config.yaml
num_hidden_layers: 13
d_shared_expert: 256
routed_scale: 1.5
balance_loss: 0.00245
init_std_router: 0.0284
norm: "rmsnorm"
tie_word_embeddings: false
beta1: 0.95
batch_tokens: [16384, 32768]
train_tokens: 243500000
Below are experts of layer 4 (counted from 0) of a mixture-of-experts language model. Rows are named router (the router's row for the expert), up (a neuron's input weights, with its number) and show model dimensions 0-127. Each number is 500 + 25 x the weight over its row's rms, rounded and kept within 0 to 999. Numbers have three digits each.
Before each expert's rows: a language model's description of what the expert responds to. This comes from a sample of Wikipedia text that the model never trained on.

# expert 18
It responds to: Commas and closing parentheses right after a word, especially place and personal names, such as Garston, Brantford, fluoride).
router:510494499527539511529473522528497515493479495510523491478539469498489503468528479501521503484488475455518494517494526498540498501533519553510501485506478514468492522488487542537485488473514446473526457568522501512497473525523504478497503472486461496532494540501488538492493495523497472507533546483522530511513549521532482509483524479492527491485463513520489504499518504491501525503558
up4:495482529506536504508550554529533573508520521509456523505485539499472483491534503480485493475523499518543513447555480525508488540494515478527508509471530526527507531512494460479444503505501485508499496488493489510483513528527511514477532535498467495521495483536470488494488501439465526516492488488509490505522487518529539508517484481501526475491483491526503498509550510522468519543501
up5:434496521510463537520510480516495487472534504469518523536470486544503487513453506497513496512521495520493496487533507518534518485480499523474470531496520525548506488468443491472519489489529489491484518477485486493497529554456469515524464504498497506527504491508503467492502469508492477468474478476518470517474525481515451513479553563543490514490496482476537489443483501533449521482564
up6:501529495515490489545508502510437525509513517508515541520482466473498491520479454504494503494486499474503479539485476461500514546502471547534495493442460535454529468507505485480501481507501513455494464537488493533483498514542547504472458525481506506502536481506482478507491539507512508514458490542439532542510471524495512473543464453472500481518523476496459509482500519518490506488515
up7:470494526466497484525550541529504542500479483552521513497523488482516480488505476503516546523504527453521492487486516479498438515511490524490501510501519497504504460528433477532462487526480504457497488501502472499457535509499541530489429495511498481449516490495533510456480503486546507481501472476478506468518507540555489507502484481503535511483526473503494544492485465428555462516490
up8:491459498506501498471481541486501520521471527524492544533478493513447548486495527502524478480526531491528473524504517506500519480478487513537499470497499473482488511451497512456497463492486489521513490498514475536510492502483487501495530508498482479489537503491471543496543510505514505480489462491538540517489539481475503548498459526415511513499482521504534512479523509452540484518535
up9:508509494463459507523498519541484560537543501470468536498535494530499478475475512535489456492504455551481463522511503486539501515481437479490498478464505466507489495494451501481543525539493522483461513529482509456495478490523503503508507497528489511513531499518517550523539490461530535481517511479480518482484506518408483489498540484504579502508477496537482498511508516483502534473494
up10:489525490506513493541523476478504472522430480509492513492472510481478553485507518459554510490505497515484514500524498482488502447513541531492547511511509473528482479466499494483469514506534530493476533524504495504517472530535466514442446477510481513521510491482499516543526496478513489497484494467486542479529545513524501528531475469541451508508510532560526482469529504469517500529515

# expert 26
It responds to: Numbers, blank cells and words like album, song, Singles in discography, sports statistics and election table cells.
router:500532489533539519499472571532508514494473492514541477496520483519512529532521488505507487477489506460506497532527525525532486492513553529492509525493484518442502492493522524503517450467500508511464470506507493535502467552491501455483465498467525564526505491468459566513540531539492479503549514509496507533505514543487473465481539495483511487503484492484466479534538492493467532509537
up1:543458500480493527425500499466522497513453578494533523488476529516491506506514538518534548520512477518467516481464509490464528495528528481496479481494456485484445494505483481494518553483515547514542467504485476514460468508522498486517519500513517558484500491490510480506506507535491531531514516504484533541479542513454502487518524507509521487465533507520519485521540480505508505480488
up2:506506470500481531517519498517438477487436473511557465463481489517530538510467493467555465489509486459467422484485517474501462517499532476466498519502499483504477492461476485497472475519512542486517543513516501490459506482499534516523536515510522468481494477490487473509480492514494519506478525480485509531511550531497505488487489495504513468492503533523520546485455528487447505508525
up3:480479481499522489510521527510554559488533512515541466506511506528551497484533517482504487498506513508475445481515500473488487504494529472507524529529496533531546489540497473517522463489501502481484498481505492512501522525499488518499480487497550492524480454534465541514494475441519484503527489503498496578490532493478469476497506531477490471486486519473513462502510512489477515492542
up4:506471494534543507481528484504511495553498444453481438513476507529465504499509455494498559511502520511485495539530513464500537501537478506519517542518497511454498509518517517528472509467496461465475498483515497536499489544534518462505489455506495521502512453522500536468529540498480466499463509510483492548492548490570488493503498493480516524479521496492454490512513444485479513495555
up5:490512522516518480525508545463480569541538478540443448484529482481563483492524518434526461493517479516525546524531555477534497503457490506485460505479516522512501485529510537489502515492501549487456520541491542514509530496494490498487471522526526480533489502482474473538520483508482507485472482485506489521472523492497468493470487509494505523495465508535508508509482499434512481499493
up6:509539475533517514480495501486480512461513490513524481461531513542480485503489507483470502468512546507492492540506503536493479503524489491470529508466503501490517421501501486501524499445531491487475502498497478512511510507500500466513548508437480512475503509469462525520493539493481450480519499455501492471500527519491505479508512548478488450515495519502439495549488496496515505524484
up7:536536463489515503542512555531481477522506521522530507497516508492498478518486540487507509529491445494499494480452494496513492485536550467506514502464528469493518508499532469501516455497502510547489527439507511476454500492503459476469460516530492512522527537490497480517506521478456514519474483479518514530500522473480529499521550529468512540541558516478519488508520492491523501487527

# expert 4
It responds to: Prepositions and sentence-opening phrase starters such as to, at, in, from, by, after, In, On, especially at least and at the start.
router:526513485528515507508507476526478490488465459525534431505478477518492499529514509500559492455507475513498496491515518501527450492514501531489539515500435542494506505476546490537493505464505492477490498514529479479430479528541516461517500527496477518551549491483494505491486449500490500516515522512454541488525479507498486487456502477487504500501483471505501494458510501510464532525481
up0:498525520525490480491475514492482451484484541461520460479536481478544524494542507469507474515544476528521529464520430504501503488531486464486476483465492517555483474470533509448530499475532556542491472490474459488516544514510511505499444489490511510504527527462499535478483481487482461507525485482487508522511508475521491426462498483464495541481532501501535475508490496520444527551485
up1:508530502517474487498512496550501466473522502521467517573483500505519465482474460456501480504492484509496486514477509530522498534447495534519492496481443498507490490533519452521474479480539497482542506536496545461512474508544530516473513527485468531503485455515501471458527515556510506496487518508497511466496488487497515501476506496496485550513493516471517485543505517516542496511504
up2:522564497484494493483504534499448514503491513510534520516493540502471484502483504507511518491470562500535503449502478551523481453473481491561468529538514494533503531497495495500515478456525506537516521536455481504448540476505490501497495431505501508497525478538550533549496529521506538458472531512506494517513472471496491504529479483490481478514465490495479540478482500472522477529481
up3:515506537524520495544490494492506532511458503504501480553505465514497565514484451444507493550488537519505482503492486517527516491547557462540521501497508487501467510498545543490520521516497464504462517473489516472515462530494439481477488501483529550503481480487488500497531496496475529484479474540500516530516469528481495493524535505465494521474556456489496529520523474513487504482537
up4:544513546469468484454513494494445521497517503538554505506533444496513474527490521528486521462509466548520497481499510446496515545512486506528508506538492542514474486488491513505497544467536526498493501523499511490499485540503520494524507492491466455478470501494525527475527474518516483520498487493537507536481524450492525493523502551484525518508471552517481503535502510479528503484531
up5:515477504511508522507521502481491506495480549414480498520488448507488530515455541518526548514515505543499529481520496513502492514487490489460472515481499546464542502478549475502525500432453505486506479505515518523482507539489523470537451526499551519512521503499475508506520544491489529455496557494489478528514481490507492490480487454503497530508535526493477468485494486487489512521459
up6:506481520481493524511502500480509450474479548475489473505472469490488514535502524515537499508453490480538493498488509503499498497498485505505568490462508504474532468475492477534542530471508505485517516515506513516515459528527497503471483496520503522496533470461535448482451480473529472514524532534500498487509521490508434476467503406484503491471494488518465495520509464554429530478492

# expert 30
It responds to: Copular verbs and prepositions in biographical and descriptive sentences, such as was, is, in, as, during, became, been.
router:535513495506544494514489489527477547509469459529522477480507484489524540522547458509567499471502472449513488507518515502469485447524508537500476486471468508477519499509521485524481483486490495471498510505504484478484503518510541473476491498506486545519527516474475510532519473552500488516540511455524503518512513520530474486512543512509496520511511504506525456500508496500506501524490
up4:453527509503525519543508472468526487555525505507523463529505486493437488482523480523518525499507520487507501496523513497463492512448490496528500524555503476506471461439544498477471509465506481509512507537529491530491497518473490449527478499489480493561500550512557523486536526489491488491494489459487503531512506532486499499494519515494490487495481505501510538471527476530518490497510
up5:482515504502508513511497508515531508480560555490503499551500489532441485502491478505509543483513467496464522468511473497526525500528491532475437472488489550483503514493565497492489500525492495485516504534502509487473498509531533520485470514532504517531504471462504507447506545503532512461492486487526521508483500531558543542511518478546507462523510509512531518527514503534535490495529
up6:480506488517535499494493517481510526514476507498500518519483492494476520494504469513505489500482501476482503448524483497497514500512511538479511457486543471483514474469478502485494503532534480525476482536514495517531476444480442532493513478514485511476527479538537486484504512467496481526471475550502459451486502521434493491496525511462520463465497457521508472524514521513482516512481
up7:471517507518516465483525534483503467500454518523462476481496486580521529523536485559435472522524516505472483501520506502486501465499525537496545481435546493475544514496498526471493498511508487497514523528509514470511511460493502461460500513502510458495485505521517492462521475528521493480480474530511508505530522510455488492475514458500524536540512501500514470521499486500472471501518
up8:480488531502501477473497500535445480512516485533506499536500460474502502532514476503505496484480468498518481522494520475495488475507508471523518537481469487522523480490545500507497453493549522502510526526548502523472533487470540468480469473487494551504540488474503480515500540498504497501503517487489504512515480503558482504558513478520517510468549477478480479486488479481464467507464
up9:494513480512512510535489469499478523481482484484518465538490485536522503489497497504516512527459503532515512436489501527530518490493538503537512509496486504497506476514495514516508543459469510501481478473502454503533519501521518536502461490512480526518493534529499518502501480491508504493513512488436507498506532537520498493538574461526510511509470487539517533485467524469467438462539
up10:508524490504496449532541529524523474510477539520488497532472492538489490527495513531531510537499500483463482481536515514503479464520496501524470501565528465494496505497499493512533486458502491539504518490514497507506444496512455510471521519509464517480467505474515506497508530513463499467495484508530489540501511510505508555510528445491469530546500510489462499484498487496439507469475

# expert 13
It responds to: Counting numbers, ordinals and quantity words in prose, dates and tables, e.g. two, 17, several, many, 10th; also died, married, killed.
router:530498478539496503520511495517510499498483482521520455502538491471507541522525465520489473474477509472525488523547508514529459469551494535462519459515470483469507514478535507494486482490501478473471497498499501520504494559522499479478486542511461545502526495498477544516497513515477502529526527495464538500478469520500469462475515494482501511481480537511504515500480475518514530532523
up3:533491490456458500500542475525534484457488483469554530479501496483450498495501477497506525505471536486497523499522535538472484447499488516467511519502495541503488496501488490517494458507505496475480493475525504526536522500495505504481517498515488478493519521496452518522527473521512567504493504503499498488487526522507495496500554515495488512461517504439519535515470523463452459509516
up4:516543442486495534490538538482473523493482486492526489508470492489473474463495530496526501490500472535524473511482458515509517525498486503521517458504530480521495483539493497505546527471513470487504489486488524485468495471475523516532480507533488523553516489500490471469503535528572515497470533532491486462506491457506439520494471546472541501544477463499516521519539533511455479504531
up5:492475548488480498471515509499529526529476496490492522540492558482435512484556466501505447482466484505477488515526532497525493490514463522526497486462445466486500467500515511503502442490513523498473533540531480491474525514547472435483469490509504533492523475463481502494544510522500503512535516527498494466525487531485482493453471473483549451470465518472489525506508501477500528510503
up6:532558493513536465493509504497539508511520489525493486494534490503492521515466437500504497503471489463492497481495486497469496441484476488492498522526477482484489494466504472551451483425531496486484506554507524536499506487551507522517506499502464506490543503527490540539512538536520472468493500520480533493502503544502515503481486512469505451505504528533521502486518553476495470528478
up7:495511481509489473452533454495539477499456501501511443509501478486514486491519447533507538519510506517468486482480526529526528535510524494498520478517492428477533459522560526490505479529474483528470531515516500455459470510450474446446522523469518489502532484477463494511523505488487494526481453507499439528444543473506481509472508469436486482507506486495501521509471503537468511495523
up8:511496509516454463527506512508519504477491506455493512478477528465522505558475483496503496484529516526558481499496496486544459525482497486504509497511436505473496515508524500524446524466492512507508530566505517522486509459476497545467498509511498488499506495544478516501448492506512495487482486508498494495528507521496532467512518478477518540483499459550517431500515488473510513484468
up9:469463489526465465521489505505472458528563492487545484513479508459482541498477485502490521508518505462511536512493508488539494508470511511473488484523503471513542468453482522489502519527487465513484522460537482517544530480508504513497465507514470499487548495462502514540531492462464514487501500469488513474509486469496525509490442481545499469485507485505512488544532475507507488519527

# expert 0
It responds to: Conjunctions and linking prepositions joining list items or noun phrases, such as and, of, &, or, with, including, by.
router:503475448495529493520461513509518540497501445513517494528550473485509567473534475513495489507480504466490485518458482516528471490515521490473520502517483525443519499490542498512495457479514469491493455537521527507473482511495508513495524505516474505519547500500450539513500503516462485501555546491488540502526516504513460519447492443463519552477481509524535506479514489505491528506510
up4:496514490503498483521468539469477479484494471514534469515486503469501523493496501496527497510477471487532483484508530511510535503456507473527512451484497495514517506507491514446483537531491495509508502477530494467506512461522558509470516502498535509472493505498499470446478525470508518506508482487490509479498487490515448519498431501494527523438463497475449517486512489506534505494506
up5:499545541488525477522511505491518565495526521548507441463531497506533478530480497508553516534524500504492501505472510527492474500484536517476483477518489515479486479497536493510507530491532506459493485479506522491441493483523500525511487492476523521418510442473510508502459496472484511506445496474495529441468510523529447522449487457521507494461507511494475497484509498508469503477487
up6:477499543472499531510468519495477475513491510486487531479483476515536513476439496519519443497522415508449520523501451458490504526501494498466526474536512534467499500476502506504470527493510513506528498473502498523461489491516523503523510446479483446489443498502537498466448490491532492544495556531498471517451464532495547493527495522510523477482482520511493473470506547503498529491491
up7:500517502496470489524492525495487458490477494500458487534454503517525474481465532539490490503504464449507513477515531525515500475484513480487505496479519478519474518473479492532502480494489468539463502487507482468474529475544499511485506527492470496498543479514491492528555518443459451487510474485523524484527496463504500460524478479454456496492488531482477510548488478469502490492474
up8:491525451467531506495464513458543519506468475510526496442513490513476528480506520545569513501525474511504505517502496538543459474522509541480471512507478505499522523523487484505485467496506489525470491472507532500494455502522506556490509459512511481511473487511511508510519543496470503485500552503514486523514527486521480496525486532546518486508492520442550486462494503497524502464503
up9:544517507455496482470498466522484505482499527552540494524509474471497478526497460519482524484471506469491495537498521485515467505477451528510518491468520449496521474488515470542527510460514504458510514492499508492530493483506498524464553527445492530508507542560486496484538491497469489528497487475535468532528498468473492512483502517512504506497523562513489507496511509492537519494497
up10:531479463527451504484521516520521491466481472533517543524528491531508521481449509489532528520461528495519517523538471498520536522532503493479498481525519507482518514503478508489426498485494529531489551449502476490559457493523516504489523523525504559486481486496493466485480481514482479497494549505518469516531491456460491538488498512435453540499505507531520499478451522497476463438492